python train.py --n_layer=10 --d_model=192 --d_expert=96 --balance_loss=0.00583 --balance_bias=false --n_groups=8 --groups_per_token=4 --init_std_router=0.00687 --optimizer="soap_variant" --lr=0.00435 --beta1=0.95 --grad_clip=1.0 --batch_tokens=[65536, 131072] --dataset="wikipedia_en"
Below are experts of layer 5 (counted from 0) of a mixture-of-experts language model. Rows are named router (the router's row for the expert) and show model dimensions 96-191. Each number is 128 + 24 x the weight over its row's rms, rounded and kept within 0 to 255.
After each expert's rows: "mostly gets" lists some tokens that are sent to it at least half of the time. This comes from a sample of Wikipedia text that the model never trained on.

# expert 11
router [111  90 129 155 151 161 147 135 112  82 126 163 136 133 134 123 112 122  75 117 125 147 129 157 114 122 114 142 134 117 133 100 129 135 132  89 116 151 103 157  99 115 104  93 114 125 131  95  90  90 117 113 163 145 124  97 126 141 130 139 132  91 169 113 108 113 120 166 131 147 128 114 100  99 106 156 154 146 115 152 115 105 118 168 102  98 126 109 137 144 146 153 126 164 135 129]
mostly gets: " social", " environmental", " medical", " nuclear", " sexual", " visual"

# expert 9
router [132 125 149 157 113 130 159 125 115 112 133 168  95 123 125 122 129 107  95 124 135 156 144 125  99 140 169 128 128  98 123 113 143 119 128 104 142 114 136 151 129 106 138 113 136 133 116 103 100  88  82 139 146 121 123  77  97 133 144 135 136 105 151 118 130 100 109 142  95 145 124 113  80 103  95 145 159 108 151 117 171 118 113 153 108 125 124 133 154 176 140 174 129 131 151 123]
mostly gets: " LW", "_{", " contrast"

# expert 18
router [109 111 140 145 141 159 159 122 129 100 139 154 131 136 125 104  97 118  99 107 129 132 157 129 125 119 138 140 124 116 141 123 133 128 123  84 131 152 113 156 134 128 110  86 114 140 112  98  76  68 101  86 179 128 129 106  94 163 150 121 126 105 165  93  87 116 136 133 117 155 137 121  95 106 102 157 134 135 122 118 131  83  88 182  99 110 137 101 145 172 133 151 137 159 180 109]
mostly gets: "°N", "″N", " seven", " Bert", " six", "′N"

# expert 44
router [106 121 148 164 129 135 135 107 106 109 145 161 133 126 126 111  76 117 129 116 154 166 150 131  97 143 145 142 118 110 134 134 167 133 112 105 121 153 112 140 115 127 113 114 104 108 117 128 114  89  90 126 173 136 111 115 120 149 165 109 141 137 154 118  95 111 124 125 112 163 119  83  76 124  76 135 108 144 115 132 122 120 108 160 113 130 130 111 162 185 159 160 146 127 105  87]
mostly gets: "|", " their", " his", " both", " His", " your"

# expert 60
router [150 126 117 133 156 161 121  92 133 107 158 158  92 105 122 111 114 137 116  95 145 139 153 137 115 110 137 157 132 103 129  88 145 107 131 105 132 152 128 163 158 136 117 114 123 112 125 102  80  99 107  94 157 151 148  90 111 155 183 144 140 140 154 109 126 160 119 126 107 138 163 109  99 129 109 143 135 126 148 127 156 128  81 180  84  99 122 135 187 208 152 112 126 106 136  75]
mostly gets: "===\n", ".\n\n", "==\n\n", "===\n\n", "==\n", " ==\n\n"

# expert 27
router [128 140 170 167 109 159 126 125  69 120 152 141 121 166 147  80  94  98 124 113 139 180 162 154 142 157 131 204 131 136 157 131 120 114 123 145 151 136 100 139 152 121 138  65 153 157  97 135 124 138 114 127 114 164 122  90  95 133 137 131 136 124 117 159  98 145 139 157 110 125 144  64 134 118 125 160 110 150 144 159 147 125 134 135 129 156 127 121 155 155 122 128 142 140 129  71]
mostly gets: "ubl", "anger", "enc", "ilm", "osp", "eb"

# expert 30
router [109 109 124 180 143 175 155 134 125 107 164 148 144 139 143 127 128 170  92 127 114 135 122 145 116 147 133 123 124 123  97  87 134 120 129 106 123 141  96 154  73 122  81 122 109 133 153 116  96  97 144 116 159 159 134 100 114 147 125 145 126 129 151  83 123 111 130 206 146 143 133 109 108 100 113 161 137 105 131 142 154  88 107 156  98 124 129  92 136 157 169 127 119 192 133 124]
mostly gets: " Chris", " Jonathan", " Royal", " David", " BRA", " Hong"

# expert 32
router [104 118 147 141 136 153 157 109 129 100 139 156 120 141 127 118 102 121  89 119 137 127 154 130 113 136 147 149 129 101 143 119 141 133 122  86 129 155 115 165 118 121 118  83 115 132 102  91  82  76 107  87 170 129 123 100 111 158 155 130 127 100 180 103  96 113 128 139  99 161 129 103  84 111  91 149 135 136 123 130 122  93  87 178 104 118 138 104 142 174 134 152 142 153 172 103]
mostly gets: "incumbent", " daughter", "μ", ".org", " Spouse", "ي"

# expert 36
router [107 145 176 113 132 144 165 112 143 134 142 160 129  93 136 123 116 117 105 100 149 154 146 148 125 119 119 150 141 140 137  81 158 124 120 105 156 111 134 163 138 101 121 115 103 139 116 114 113  91 115  89 148 144 172  93  74 154 129 139 127 109 160 118  68 105 141 134  74 156 160  78 114 152 139 178 142 103 145 129 106  65 110 139 118 157 129 117 126 167 157 174  93 124 143 129]
mostly gets: " who", " they", " They", " he", " she", "It"

# expert 22
router [123 134  99 134 162 148 157  76  82 115 132 130 139 155 125 127  95 121 107  92 119 149 174 157 113 126 133 129 121  81 132 120 154 158 141 127 153 127  80 148 114 145 128  88 124 124  99  83  98 109  91 113 146 149 121 107 107 147 144 150 155 144 131 116 123 174 100 112 160 142  83 123 106 147 119 194 152 118 158  90  84 121 138 169 112 125 131 117 137 171 135 131  94 109 155 118]
mostly gets: " located", " known", " born", " available", " Nominated", "igned"

# expert 63
router [111 132 132 150 149 164 169 126 143 105 138 171 137 141 150  95  54 155 109  98 128 129 160 131 117 118 123 147 147 136 154 110 114 176 116  95  99 132 104 142 159 132  99 107 127 159 109 123  96  72 127 120 163 144 145  84 108 128 180 113 135 122 153 120 103 137 149 143 128 156 122 135  71 116  74 140 121 107 114 149 126 103 115 147 126 100 117  89 115 177 148 127 109 144 140 116]
mostly gets: "       ", " —;", " –;", "track", " Personal"

# expert 6
router [106 109 156 129 139 148 160 116 126 101 137 154 132 151 132 105  91 120 108 109 135 139 150 137 119 132 144 150 120 120 139 116 151 132 117 104 125 153 117 162 124 127 104  94 105 138 111  88  81  72 102 100 169 130 125  91 102 156 158 135 129 101 175 100  83 119 137 138 116 153 131 106  88 105  98 156 135 121 121 124 126  85  94 175  95 114 141 102 152 175 133 157 149 143 174 105]
mostly gets: " However", " After", "which", " Thus", "After", " Upon"

# expert 20
router [106 106 144 146 142 157 163 125 123 107 134 156 129 144 131 109  94 131  98 113 130 144 157 144 114 127 142 141 124 114 150 113 142 140 129  93 129 155 122 159 123 123 109  94 102 137 106  93  88  71 101  95 170 135 125  92 107 163 153 129 127  97 170  94  93 116 135 137 105 156 134 106  82 103  89 152 135 127 124 128 130  87  92 173 101 101 136  99 151 178 130 147 141 142 176 111]
mostly gets: " Label", " create", " Elevation", " Cinematography", "According", " stating"

# expert 43
router [104  99 143 167 154 146 155 103 104  91 127 142 129 167 131  97 102 135 122 122 142 139 149 141 131 134 138 142 129 110 155  93 135 150 137 121 120 153 131 170 109 143 130  92 103 116 113 112  95  83  98  96 154 112 127 100 117 122 147 155 145  85 174 118 105 143 117 137 114 162 123 111  92 101  94 166 135 113 134 113 123  94  92 148 100 118 138 113 160 162 130 126 138 147 147 126]
mostly gets: " based", " led", " surrounded", " sold", " consisted", " focused"

# expert 8
router [112 100 128 194 137 167 125 120  96 109 149 155 140 135 157 112 123 166  92 108 116 114 127 152 133 156 123 142 134 109 104  84 131 122 128 105 144 161  89 155 102 103  98 125 126 137 129 126  95 123 132 120 155 140 131 110 136 143 141 121 128 129 139 118 143 125 138 204 138 148 122 114 103  78 127 141 135 109 143 129 143  98 138 156  83 115 141 117 121 128 178 127 119 157 121 139]
mostly gets: " Los", " Kir", " Nik", " Hy", " Sar", " Py"

# expert 61
router [122 132 135 148 151 138 129  99 120 116 160 156 151 114 154  99 109 144 123  89 105 133 167 106 123 122 164 133 107 113  87 121 132 131 112 129 101 117 129 133 107 148  82 104 123 163  77 103 113 113 102 135 118 133 124 114 101 157 142 110 130 130 116 129 123 106 112 155 104 142 142 147 101  93  87 147 148 128 118 144 124  97  75 140  87 131 194 146 110 181 164 142 152 147 162 101]
mostly gets: " the", " entire", " United", " his"

# expert 62
router [129 119 122 133 132 163 153 107 114 140 152 130 125 170 113 135 108 100 114 111 136 156 164 187 106 140 129 165 119 130 148  97 162 152 121 128 111 135 153 154 162 110 126  93 125 133 111 123 106 100 132 131 134 166 155 108 115 171 121 145 126 121 152  75 124 119 179 174  98 126 109 111  73 110  95 125 152 133 117 121 125 105  77 114 113  88 113  78 140 170  97 119 122 118 132 119]
mostly gets: " using", " wrote", " make", " includes", " provide", " gave"

# expert 3
router [120 162 155 139 122 124 160 120 123 130 147 186 104 139 152  95 121 133 128 114  79 177 141 126 140 145 105 187 132 119 103 130 117 153 119 130 100 122 103 139 139 153  98 103 108 128 107 125  98 136 128 127 146 145  98 110 129 140 160 135 187  87 175  85 136 121 140 181 110 132 140 122 111  81  99 153 109 114 116 145 153 151 135 130 103 117 157  68 129 145 156 127 158 152 105  72]
mostly gets: "ranch", "ț", "asm", "acter", "din", "hat"

# expert 29
router [132 118 143 108 120 132 144  81 131 115 116 158 122 152 113 109 102 155  92 103  99 126 142 117  95 158 164 143 135  90 127 121 141 134 148  95 111 156 126 153  85 137 120  54 106 149 123 101  68 105 116 134 149 184 133  85 106 131 153  99 116 130 128 130 119 127 128 146 124 126 137 149  99 108  94 187 151 133 132 124 148 119 129 139 103 129 135 115 142 158 143 186 136 127 145 109]
mostly gets: "-election", " Olympics", " California", "rapped", " decades", " playoffs"

# expert 49
router [116 109 143 148 135 147 162 121 129 101 126 156 124 138 134 105 103 114 102 113 126 140 151 136 114 130 142 149 114 112 138 110 140 133 118  84 121 146 124 162 128 119 105  85 104 136 115  87  88  65 105  91 164 128 123 102 108 164 156 138 130 105 172  97  84 123 142 143 116 150 138 111  88 105  88 162 132 129 121 123 126  96  97 184 101 118 128 103 145 168 136 161 144 159 168 112]
mostly gets: "-old", " Colonel", "arya", " Samuel", " William", " architect"

# expert 1
router [101 111 147 143 139 146 158 123 132 104 130 153 129 140 141 100 101 116 106 108 124 140 156 138 120 134 153 145 126 112 141 106 142 135 118 100 121 149 127 158 124 116 103  86 105 124 106  95  83  66 105  91 174 133 127 102 103 159 151 126 133  99 166 105  92 115 121 131 111 150 137 111  81 102  95 164 135 122 121 131 128  88  96 177  93 110 128 108 153 176 141 147 138 154 173 112]
mostly gets: " According", " she", " ISBN", "     ", " he", "She"

# expert 13
router [115 125 153 143 114 164 202 116 138 131 123 181 128 145 120 112 110 123  90 112 114 144 156 125 102 130 125 173  97 103 107 104 111 144 120 126 170 120  90 147 126 120 128  77 131 132  84  99 137 109 134  95 152 159 101  96  86 150 142 131 105 139 135 117 108 115 121 161 124 180 141 129 110 123  94 186 130 103 148 133 136 116 105 134  99 147 122 115 121 170 126 126 143 172 150 112]
mostly gets: " Germany", " Italy", " Switzerland", "shire", " Norway", " Korea"

# expert 7
router [114 123 137 112 118 149 146 116 137 145 126 148 124 143 157 137  80 113 106 110 108 130 127 148 115 132 148 165 137 118 157  84 157 132 147  59 113 125 102 180 114 133  97 104 111  99 129 130  67 113 119 114 132 156 136 108  96 135 140 122 117 132 152 103 143 108 142 142 147 140 135 132 102 100 114 163 143 129 143 146 119 116 140 137  82 104 140  88 117 153 144 154 123 124 132 119]
mostly gets: " physics", " mathematics", " Culture", " polo", "atics", " Affairs"

# expert 16
router [ 85 147 151 130 135 174 153 131 119 104 145 143 135 121 138 113 113 136  96 101 141 141 115 155 113 131 146 175 118 152 142 112 160 164 134  94 134 160 121 158 144 111 110  83 105 128  75 118  81  87 124  70 151 151 116 121 140 136 159  99 142 121 128 135 117 144 146 118  90 137 121 109 102 117  94 159  95 160 134 115 131 109  93 174  72 146 106  81 135 157 128 185 152 145 178 118]
mostly gets: "==", "===", "====", "\".", "\".\n\n", ".\"\n\n"

# expert 51
router [130 120 166 141 150 175 160 118 123 119 145 140 147 141 134 122 125  80  92  76 134 121 125 147 124 164 141 163 125 101 105 139 131 115 113  79 115 147 126 169 146 153 125 124 103 125 121 113 114 101 135 121 149 123 138  96 117 130 193 130 153  95 128  69  83 172  94 142 144 146 149  95 109 123  71 139 126 110 108 113 147 131 106 141  87 126 114 128 179 145 187 139 116 155 165 124]
mostly gets: "–", "/", "−"

# expert 24
router [103 103 136 173 136 161 132 109 107  99 123 143 164 151 155 127 130 151 106  94 123 122 129 143 140 123 124 133 140 122 133 101 141 129 118  98 106 148 123 169  82 128  92 117 120 108 125 125 129 118 110 129 146 119 141 107 130 108 149 100 142 108 153 106 124 121 112 180 143 139 140 103  84  89 116 166 124 114 165 124 132 117 125 164  95 120 136 132 127 133 170 148 112 149 120 140]
mostly gets: " grand", " insurg", " mon", " san", " trans", " com"

# expert 53
router [105 114 151 144 137 150 173 104 124 104 126 159 130 143 142 127 109 139 116 108 133 134 143 122 118 124 122 146 127 105 146 114 158 140 138  84 123 138 110 176 126 125  97  81 106 143 115 117 102  86 111  92 180 121 125 105 109 152 142 129 119  93 173 101  75 125 134 135 123 154 133 109  71 109  86 162 127 122 132 119 135  78  88 182 100 113 142 102 151 168 137 136 148 150 152 108]
mostly gets: " lb", " kg", " soldiers", " miles", " troops", " artists"

# expert 40
router [119 109 131 134 174 155 164 107 104  75 143 148 150 112 134 100  77 120  99  95 135 182 121 119 123 141 139 182 122 105 109 130 149 108 124 105 137 132 127 145 132 167  81 115 104 127  99 107  95 134 128  98 141 146 158  97  96 148 118 149 151 154 107 124 131 111 113 144 101 168 145 122 116 126  90 169 137 134 102 100  97 119 103 150  86 150  79 123 114 158 168 168 141 118 109 115]
mostly gets: "DST", " Kitt", " Peak", "KA", "chel", "yd"

# expert 31
router [111 143 118 159 158 133 158 138 114 100 159 163 162 111 126 141  94 105 111 104 131 165 157 167 128 134 110 150 115 142 115 113 153 138  98 125 137 113  94 162 121  96 145 101 146 146  97  88 103  86 125 135 149 140 119 117 113 132 149 163 116 103 140 130  84 133 105 142 134 143 164 118  91 123 110 117 109 110  97 125 130 102  69 177 120 126 144  95 117 182 127 163 126 158 163 113]
mostly gets: " This", " these", " These", " this", "The", " same"

# expert 34
router [ 91 115 138 160 100 148 162 131 144 115 164 164 129 130 151 117 104 125  91 112 136 137 156 102 117 125 129 139 143  99 146 112 137 134 127 115 145 170 120 165 145 133 116 122 111 135  89  89  97  89 101 116 139 113 121  80  93 161 147 122 108 122 165 115 107 119 125 130 164 146 135  85 103 111  91 187 138 135 107 166 154 112 120 132 100 121 143 137 116 157 153 120 119 125 193 111]
mostly gets: ";\n", ";\n\n", ");\n", "\n", "})\n", ")\n"

# expert 35
router [139 154 114 148 144 148 129 137 134  97 142 140 151 152 112 117  96 141 114  70 130 119 124 146 124 132 142 147 158 110 114 123 117 143 151 109 143 167 100 170 115 108 133 123 140 133 120  72  99  86 117  90 153 121 116 111 144 149 134 116 125 114 149 131 127 143 103 176 136 147 151  80 105 114 148 135 159 112 142 125 113  99 122 144  80 111 162 122 157 128 168 158 121 153 133 104]
mostly gets: "Ch", " s", "Sh", "St", " p", " t"

# expert 57
router [104 128 108 138 117 143 120 124 107 130 129 176 117 131 147  84  98  83 121 130 114 130 119 118 105 137 116 154 134 140 160  80 177 144 137  94 139 136 116 169  99 141 117 100 124 143 129  92 123 109  98 122 145 157 115  50 124 166 144  78 108 101 169  93 123 154 127 143  86 148 150 130  75  94  81 157 153 149 103 126 118 123 132 144 123  93 129 110 125 153 112 168 162 148 165 133]
mostly gets: " JPL", " MPC", " Coordinates", " Genus", " Candidate", " Phylum"

# expert 46
router [127 127 135 124 126 117 142 135 118 120 123 150 112 157 183 105 108 121  99 108  80 161 152 183 163 198 152 156 129 138 105 110 181 102 129 133 109 141  75 173 113 104  95 100 118 107 105 111 118 112 110 124 133  72 138 141  98 167 162 132 109 167 114  96 121 152 126 132 139 149 134 137 122 127 123 128 132 108 135 158 106 109 133 176 133 123 124 115 168 172 143 156  91 147 141 112]
mostly gets: " and", " &", " but", " or", " nor", " while"

# expert 25
router [116 109 144 142 148 148 161 121 127  93 129 131 155  92 130 106  96 118 112 101 147 129 169 145 152 141 140 141 137 141 119 152 149 159 133 109 109 129 105 153 137 145 126  93 145 143 126  99  97  74  89 107 162 152 120  97  93 148 155 100 108 107 160 143 128 122 136 153 129 141 122  92 116 109  64 148 143 116 124 118 141  92  97 160 110  98 122  93 125 172 111 139 128 159 123  78]
mostly gets: " because", " When", " becoming", "As", " become", " as"

# expert 39
router [119 115 139 143 142 140 161 133 141 122 107 142 115 155 153  98 133 133 128 127 100 136 161 157 155 154 115 119 128 126 100  81 159 140 126  93 140 183  98 137 138 125 113 112 139 124  71 135  88 119 111  62 150 120 142  81 128 145 170 115 141 125 155 130 122 149 161 121 105 172 139 116 129 105  99 149 149 104 104 139 148 108 100 125 133 125 140 103 121 188 148 167 161 151 107 104]
mostly gets: "\",", "\"),", ",", "),", ".,", " &"

# expert 5
router [110 141 170 160 110 148 140  78 107 110 156 136 134 148 152 121 132 138 110 100 113 144 134 138 147 131 146 163 137 136 114 101 143 138 132 129  97 118 129 153 122 127 138  78 124 123 136 100 113  80 113 117 112 123 107  96  64 124 164 130 137 109 144 131  95 132 137 111 105 123 147 119 100 111  95 139 142 119 123 128 151  88 139 150 101 117 129 118 178 168 137 129 102 168 171 105]
mostly gets: " www", " .", " Title"

# expert 17
router [126  95 136 159 125 160 116 135  96 111 132 143 124 118 147 114 109 149 132 113 139 126 117 166 139 150 114 151 120 105 150  99 131 152 125 116 126 162 134 163 115 142 124  97 135 105 110 113 117 121 119 110 151  97 156 111 155 124 144 160 110 113 159 109 114 121 124 209 107 162 141 106  85  76 109 151 123 123 153 122 106  73 131 142  72 113 142 136 113 127 160 149 124 149 131 127]
mostly gets: " Ste", " ar", " ib", " res", " bl", " en"

# expert 0
router [104 134 153 124 131 170 197 105 101 100 111 153 142 121 136 113  89 142 133 124 107 137 124 130 108 132 131 134 142  94 150 124 148 150 141 106 131 129 134 215 114 160 101  59 136 145 104  98 105  85 124 103 134 151 124 109 108 112 147 144 125 121 139  93  71 133 137 128 149 170 131 128  60 137  85 157 135 146 130 121 116  95  92 136  70 133 134  96 164 172 146 141 128 157 111  97]
mostly gets: " footballer", " Representatives", " Championships", " politician", " Cup", "idae"

# expert 56
router [107 127 137 121 153 129 177  97 137 122 129 148 168 114 148 117 135 128 120  77 105 162 135 138 121 135 134 152 137 149 134 108 130 147 137 140 108 126 129 182 107 147 116 115 111 140 122 135 117  81  91  86 146 148 110 115  93 133 148 130 139 108 149 104  92 135 168 141 140 115 113 100  79 143  88 168 148 118 110 115 132 135  98 164 106  87 126 122 165 172 140 136 130 164 130 105]
mostly gets: " List", " portion", " idea", " member", "Species", " Register"

# expert 19
router [ 99 159 146 144 113 142 166  98  92 114 135 131 125 181 169 103 115 124 133  93 140 155 164 142 129 155 145 138 127 152 124 123 114 117  95 127 113 138 119 127 152 102 119  82 124 171 111 129  69  93 101  99 124 140 157  91  91 142 153 104 131 120 136 109  63 133 129 143 111 144 138  77  86 103 120 143 144 121 125 130 125 104  92 161 146 127 141  93 110 166 156 162  97 147 161 107]
mostly gets: "=", "-", " •", " →", "–:", " @"

# expert 54
router [150 143 166 132 136 140 123 118 120 122 145 143 154 116 132 116 113  95 118 107 116 156 154 140 130 110 141 144 110 109 164 124 135 140 118 122 140 191 118 149 149 114 111 124 104 135  98 108  68  80 127 128 148 163 155  87 109 179 143 104 127 116 124 135 114 101 179 136 117 134 131 143 114 129  91 157 118 126 104 126 132  93  71 151 100 117 154 137 151 173 144 140 127 190 186 115]
mostly gets: " After", " During", " While", "In", "After", " Although"

# expert 42
router [158 121 161 127 156 168 149 137 102 157 151 153 123 115 128 107 120  94 122 107 124 147 130 194 118 110 131 187 136 138 117 145 114 127 100  93 138 146 141 151 171 127  81 130 118 159 114 121 127 136  95 131 119 157 152 106 125 125 183  80 144 154 136 142 113 145 130 141 101 177 100 115 111 112 113 146 142 143 157 121 173  97 130 138 110  93 165 116 133 144 162 150 126 152 149 119]
mostly gets: "ön", "ø", "ô", "ă", "ür", "ü"

# expert 52
router [108 126 133 159 122 137 159  83 130 104 136 197 136 146 158 107  86 117 118 100 104 170 182 138 117 123 148 143 150 137  83 116  95 151 137 115 125 128 124 159 130 142 144 125 126 139  97  97  71 113  97 128 154 113 128  88 122 130 120 125 125 126 128 121  98 121 155 123 103 182 117 134 116 117  94 174 153 107 103  98 120 103 122 145  90 125 113 114 136 189 160 156 149 144 120 122]
mostly gets: "born", "died", " Since", " December", " February", " January"

# expert 45
router [110 141 116 140 128 174 175 115 115 127 148 147 164 164  95 119  78 118  63 118 139 156 167 134 102 117 151 140 124 133 108 111 116 135 134 111 114 145 115 178 105 128 103  81 132 130  93  94  95 102 106 143 139 140 106  97  85 123 133 129 134  93 138 132 105 150 119 156 160 148 150 126  94 123  53 177 127 109 109 157 126 102 107 156 102 143 151 108 136 151 144 131 115 135 141 110]
mostly gets: " original", " historic", "American", " own", "second", " Syrian"

# expert 12
router [ 96 101 134 132 137 164 171 106  99 104 116 144 135 118 130 109  99 122 171 112 112 129 173 133 141 118 118 148 188 120 140 113 134 140 120  93 114 153  95 141 117 106 128 111 118 152 123  63  86  96 129  89 135 168 129 121 124 162 151 111 147 137 192 129 113 112 125 148 116 144 128 114 119  78  78 133  89 148 120 119 124  76 106 180 102 110 122 137 151 173 159 135 117 135 130  94]
mostly gets: " century", "–present", " ago", "-century", " however", " BC"

# expert 59
router [134 101 156 109 148 133 147 134 129 127 120 150 122 121 147 108 126 127  79  71 114 130 100 147 120 126 173 146 135 152 135 134 148 127 142  99 112 137 104 160 130 172 125 106 112 121 111 118 108  99 110  98 174 157 118 114  94 114 158 129 138 138 133 108 136 137 135 126 116 166 138  70 103 131  84 146 161 100 122  97 129 126 106 160 131 130 160  95 144 155 131 148 121 142 181 116]
mostly gets: "′", " −", "°", " +", " .", " lot"

# expert 2
router [103 106 152 143 125 154 158 121 122  93 127 148 133 132 133 105  97 128 108 100 138 139 152 139 129 129 147 136 122 117 147 113 143 123 123 101 122 167 114 162 128 123 108  87  89 131 120  94  91  74 104  94 165 135 127 109  99 152 148 118 124  97 165 104  96 116 123 138 110 147 136 123  96 106  97 153 130 114 129 113 131  90  89 178  94 117 139  98 153 174 137 154 149 163 175 108]
mostly gets: "′", " near", " www", " across", " twice"

# expert 55
router [106 139 153 124 100 157 172  82 138 125 136 141 154 125 171 107  97  89  82 118 128 138 142 126 106 119 119 143 132 114 123 132 113 141 138  83 127 168 107 163 146 115 124  87  77 152 121 100 105  91  86 107 152 155 113 130 122 161 123 132 132 135 151 124  92 120 149 162 105 135 143 108 105 144 108 144 142 129 145 110 136 121 103 193 115 143 127 132 133 141 125 123 133 151 119 118]
mostly gets: "bf", "arya", " Pope", " CHN", " GBR", " FM"

# expert 33
router [131 120 130 155 121 150 127 140 111 104 114 160 113 152 137 126 107 126  90 119 107 144 133 143  95 136 135 139 166 133 147  98 148 133 150  80 126 120 117 159 134 125 109  62 114 133 114  71  98  81 123 101 160 156 132 109  89 130 143 114 136 128 185 120  84 115 124 147 130 173 139 127 106 108 103 141 163 122 114 132 133 108 110 175  85 133 119 101 143 189 159 153 105 123 182 121]
mostly gets: " temporary", " Best", " greater", " extensive", " Your", " newly"

# expert 50
router [108 109 157 116 114 171 151 120 107 124 119 169 133 154 142 108 102 127 123 139 146 149 158 178 110 172  99 132 120 129  97 133 159 162 140 100 116 148 147 156 145 136 115  91  78 123 141 138  78 109 110 102 174 111 134 111 102 153 165 136 142 115 139 140 108 134 144 109 167 147 141 124  85  88  75 135 105 121 120 114 134 134  79 163 112 133 152 111 120 202 129 134 151 169 143  90]
mostly gets: "\":", "\";", "’s", ".),"

# expert 28
router [105 128 127 142 193 151 171 133 143 117 132 136 127 139 139 118 100 126 125 134 122 151 180 101 115 119 132 150 119 113 154  89 126 150 127  88 144 143 129 181 110 168 112 108 126 106 104 105  84  60 119 116 143 132 140 109 133 163 103 111 124 129 141  98  85 139 123 128 103 111 109 102 111 110  79 118 119 108 141 126 150 101 123 187 121 162 157  81 132 163 112 169 147 169 159  89]
mostly gets: ")},", "^{(", "%)", ")}"

# expert 10
router [ 98 120 138 145 147 164 182 115 110 115 114 152  97 134 132 107 115 127  99 102 131 143 180 118 123 132 125 151 145 115 146 101 140 149 115  93 119 157 109 157 126 138 109  86 114 141  92  96 117  87 110  87 195 156 146 118  87 155 161 148 147 113 149 136  91 104 149 121 115 154 117 140 101 106  90 163 145 140 119 145 142 105 111 182 108 106 132 129 151 166 113 119 141 134 153  87]
mostly gets: "]", "}", ")", "})", "\"", "”"

# expert 37
router [147 116 167 147 159 133 165  91 131 111 118 142 121 137 164 122 119 128 129 125 156 137 168 125 122 160 103 154 103 120 118  83 114 141 160 134 158 114 107 162 135 110 118 110  98 108 130 122 147  95  72  84 188 144 110 107 129 144 160 107 100  78 140 127 128 141 108 115 110 164 139  92  86 111 114 161 151 152 135  97 129 106  87 137 128  85 144  93 116 195 149 126 108 144 139 105]
mostly gets: " has", " been", " would", " became", " was", " could"

# expert 58
router [147 138 150 137 148 126 141 157 101 119 124 165 110 145 119  87  78 106 101 112 133 159 115 141 155 130 112 127 128 123 139 138 144 143 117 122 119 183 130 148 127 123 118  99 103 170 123 113  77  94 129 123 148 133 132 113  89 154 137 141 141 121 155 114 100 100 179 150  86 143 112 124 123  85 108 134 150 110 148 137 130  99  75 135 111 134 177  99 162 218 146 128 148 125 113 117]
mostly gets: " in", " from", " onto", " at", " on", " towards"

# expert 15
router [ 94 146 143 133 128 170 199 139 125 109 136 135 129 126 151 118 130 122 140 118 145 181 121 134 126 153 122 169 154  95 130 103 128 151 117  95 113 136 126 151 120 147 128  66 121 126  97 127 119 129 116 115 136 151 147  93 106 163 147 140 116 133 136  84 119 128 117 187 128 178 166 136 110 127  86 192 123  86 140 123 127  84  93 157 115 128 130 102 115 180 160 122 126 158 113  84]
mostly gets: "ić", "owski", "sson", "anu", " Miller", "bie"

# expert 14
router [120 152 119 167 155 169 150  99 163 106 126 180 151 122 154 130  89 118 112  85 107 131 112 157 101  99 119 148 138 101 145  90 157  98 119 100 104 128 119 184 103 108 130 111 125 128 114 131 125  58 117 101 149 145 132 111 120 122 156 137 133 135 149 143 114 117 161 136 112 168 122 124  78 141 124 164 128 124 146  93 141 114 107 168 109 110 117  92 109 131 161 154 124 150 126 131]
mostly gets: " JPL", "History", " Apps", " Candidate", " ±%", " %"

# expert 23
router [109 107 124 144 109 144 153  94 127  93 123 165 127 151 137 129 112 142  94  97 144 125 120 149 155 126 124 123 140 116 103 108 181 149 125 108 131 170 132 145 147 153 119 108 112 131 107  91  93  69 117  75 119 152 133  69 125 167 173 155 155 106 166 105 121  99 122 118 133 136 121 103  91  74 125 144 127  98 111 113 137 104  88 143  93  96 153 110 156 175 135 156 131 121 134 130]
mostly gets: " \"", "(", " [", " “", " '", " (\""

# expert 48
router [147 160 146 128 162 149 128 154 140 135 127 155 130 115 147 100 129  96 114 101 137 123 118 137 134 120 115 190 150 131 133 140 134 151  76 102  98 151 151 117 120 165 114 117 118 144 104 123 103 122 124  95 113 152 124 134  86 136 173 108 130 137 129 150 102 167  97 134 117 142 137 120 103 126 108 182 152 131 109 148 123 126 111 137  94 117 135  92 149 132 157 135  96 138 114  88]
mostly gets: "phan", "form", "tern", "ript", "uls", "amm"